Below are experts of layer 5 (counted from 0) of a mixture-of-experts language model. Rows are named router (the router's row for the expert), gate (a neuron's input weights, with its number), up (a neuron's input weights, with its number) and show model dimensions 0-191. Each number is 500 + 25 x the weight over its row's rms, rounded and kept within 0 to 999. Numbers have three digits each.
After each expert's rows: "comes after" lists some tokens at least twice as common just before its tokens as in all text. This comes from a sample of Wikipedia text that the model never trained on. Tokens count by the router's weight.

# expert 14
router:499518535511498488516455500503557524495481446555519531494478492529512544549471531540529505507521505534478486543464497518538521477521515527494476490516459482490518542512527483517533502519488523488507491486481491477482506487539478486476464518490534475500500476456511497492474482525524475522491502531543505484536492517474523521504470490509498519472516507497535498488479527488551496518513493530444504501463527471494524528536516496518498510473525522508538490522528509479505474452499453518494489494536444529495496505483534473452527514526486510459566488483532462494504453491492516501
gate0:488553529529483499467468470515500498492473477518466495510463502461477475489503546468521477529488495541465508507485500506507538486466503479518492475519456532540523534550473551506489499570451490502479498519502491481457529520560467477464479520500509484492539526533491474449569468505507506508526521544490494490511494490520517474516489536460546500507532477480484505492489485493490515495507460505474517487477527482493476517503502500531482510510500482486497446487525529506525533444489467513508515491482489507493507551513510467432491494550460497484490524474486492454483510493505490494
up0:534529500506526515460493513533446543479519494499509478509503487508516510498445483498463513508499530517491481533486530532469490489498509506461467462447486453435482491500510465497501496477432535528490478506496539541520450535482524442548536518511489533520509527492504492501513516495480508538496488507482468447471513519518471501464480509517505532479473485496521480529483445544510525516515458506551529498527491470530539518515518506481504493507552469518498481466500466490492537499489567511537491478455508497499502513515475510529502496494477508481497501457521500525488501481502513479
comes after: "| ", "\n", "|", ")", " ", "–"

# expert 12
router:503494474451487461487504462531477492480456504537529515517510536571527522467513521513501495499487504511503454521518531522480465511506520509496522548548495456504496518486503498459503520516522515514503501520506483494478485503533490468518514511473478489530493490498469451445557488549499508535475507529536484532526535515483492492507485498486522485466535474483487485484493512518504518484513476504478462505474556495488495446512525488523487496564482479509553450562504541473511492499527490505508485510484487471496515525452522483475495497474493538496503500491510457518523494468529499534
gate0:479483511480451454459523476519500463487512500484484488540469528523490487515509485524486528500494494507501542486512531521493494499536504491517477481548502523503521474505483498493513514531464503523534490517543450492531547500499510489495522477497498533504476514465469452491534467477464493483509487520491486480497482499514493487517496473445494488520505492535488502461508492511523508494485506482514520524492502532520448502469447462535510524501483466516459502515496519438506464498504493534517488458514530473452519541493528497487548474445437510493527486469498547513473508514484514555
up0:483523529542482495489519524481453482524538495486492575518496462512515461494507501517478541475471486523511445493486484527464481463516486543487451520521493540449473485467481472481424486511474494490508501541472467490505507487503506509482494517539522527504492471534487437488505534515506483519468486498530501452506514474558531536495448485505526497516490526496489493527488518517503529474486501511484535495531538513491500539556481508527495491506497529496472488465554473475496483527538469480533518466490515516506532508470473518525499483457485499465498459507469497503483472541533487527
comes after: "\n", "- ", "| ", "(", "; ", "201"

# expert 18
router:476504488513447508491479506491507482475477487536498501491491485531511491513474528556542529559537549527536499529500513549538486499492527527478512510502505471480526488494518521505518500496503501465520542516492449483472493491501517481520512503498499449532476448472475522503485505525462505529512483546541492496470498502477494505493497548519504503522498521493501492523478461486526503527522482517446453452494534523487511489503478531496457522493476508456545521522476486477482526452527487514490490491535460518459483484503513510490474511533446556476527476514500482508512437512471538522
gate0:534482516551498518509482494499518533498528512502491500520489530549522501484521481539513463498505513527554522448499507502500515523508533496518516536492490513480512513450516488516525480476523532534484557548522476503478454507517545503483512471473492574494462493511485441476472515491508488429500501508479482529496519544502535499498487486516548498496518477524501511486512516523508491519485530519493519456499535503508541474496505511491534552501497489470510553546514471479430484481524479551479501533520504506448479472484499536495493526551493510483517512457526479446494534549511540489
up0:501506499513476499500479533520541524494532518470478445500502500555515479495491498500519479506533516505550522471503523532503511536463530493493472522492493527492525479459471509515532492477510505527495525527507486503486492471494554501493477505455452549477460523474507459488489478512505481447512481527492497524481486544523498482502478524516535527495488480505501514499515519489535514524489551494496519449516483509525551457501492490494515550498478452485469551510506481467436480470546482526479490514542494487437488485501473539514467518526499527476536486471522473459512539515521546483
comes after: "| ", " ", "|", "–", "0 ", "."

# expert 47
router:469503499539458479527435520523514500476472513511527536497485511540525480523482498526498533541506543549526486523492489537533524459502520533504509512511514481486506518516498541544506517522505520480490539496505481500525479505518502489512480536538536483491477500489480455514500500513487478501491511530542525488513464495474497474549501551505483479528489505485507483503479466476545492503523475509471472447513556484506488504523493523498471541512490494465540538503496470478491489470539469531514491479512482533465450524503523490483499514531469517483554477493501493506510460492468488556
gate0:506508451521479495520441529554486530503470490503526496478496507493497506517464516509510497492523480491487520532463527514509474470480491486489519531435503502519542516504479502514515507468471485503492565523518528485552496527519495470541490472497507483504518519455506469488478501487476476493462528510498504502509501518478474560487493500519517489496507507482478525470529478491492490518518463471468473483496511530507540524495489469467487506550509516490523478526484457486496456512521519471488517536519459538494460550503498540533520502511504549490533490503529534503509525474538514531
up0:494474525505446468486508469507467535510521510515507472500520538463443471550513442544525500492525553528521510482477467538472507534486488500483478518464498514502551514524527469530490455486471522512508541513470514482519516503489473525534475492559576518478480500480448526481478448479516458492482473546506486535499455509472498530521528459498527485526513494514476531463481509492550450531501467480485488465483520511472539508504544471475487523538480532466481453529471497485469476501538474514485482478538472498494515520526468522531505478546515508546502489531516482481513491477550504495
comes after: "| ", "|", ".", "–", ":", "=="

# expert 3
router:491456490481514504518516504500526492480489495514534507498502489538464492496485515566475504557528489490554480482437520522499496468511488535454524527511508449498514514506513526457529514468474481427541510464482463522502508438487526473485511512486483490504498482476494486472477505494505509485533502490519508504490537491515495480479505501503499522496533499449478477499520529528500498519476525521479506515515528528476486483534521523499472520543497487529528480529521506468479495464548497526500502532500500545488450532509504535475439509522488531456521488513512440506491458498517520497
gate0:492531522480495519488459486472465512563513480554543461529472486492498487499466495478522531529514519465543523502448499493500489525517515499435492499488556525452499469510549490461482472539550482475492510491464531541490491494501520481466505460497480488470518520535533509471488534480521503535528558551529517501491503507493514500488513504506508525485452514500486520529509452492496507522526505506469492469544522477517491491515491467475490462500461522483514509488475509522449487510535457475480500471523541521539485440507508538463471504535487481493455442495477501501477494464488491472
up0:501514541483506465509430530480507503513513504483530484512456514476492503539484475466499471512517485495503478507456546519479474536550495518519471487559540552479521499518547543455526537536533476503510488449498483524482464488523543481500537506521500470489507455517497483494479518464485538513500527510489499467431489526471524501501508478440500468463508424506497506486522455481488531495504495459509530462493467474475512497515481519492467502495542483463545548519482481527521459524505484469511481460507521513559492455537479490481527510521413469509491483512511477476485485462510490531
comes after: "| ", ".", "′", "R", "T", "S"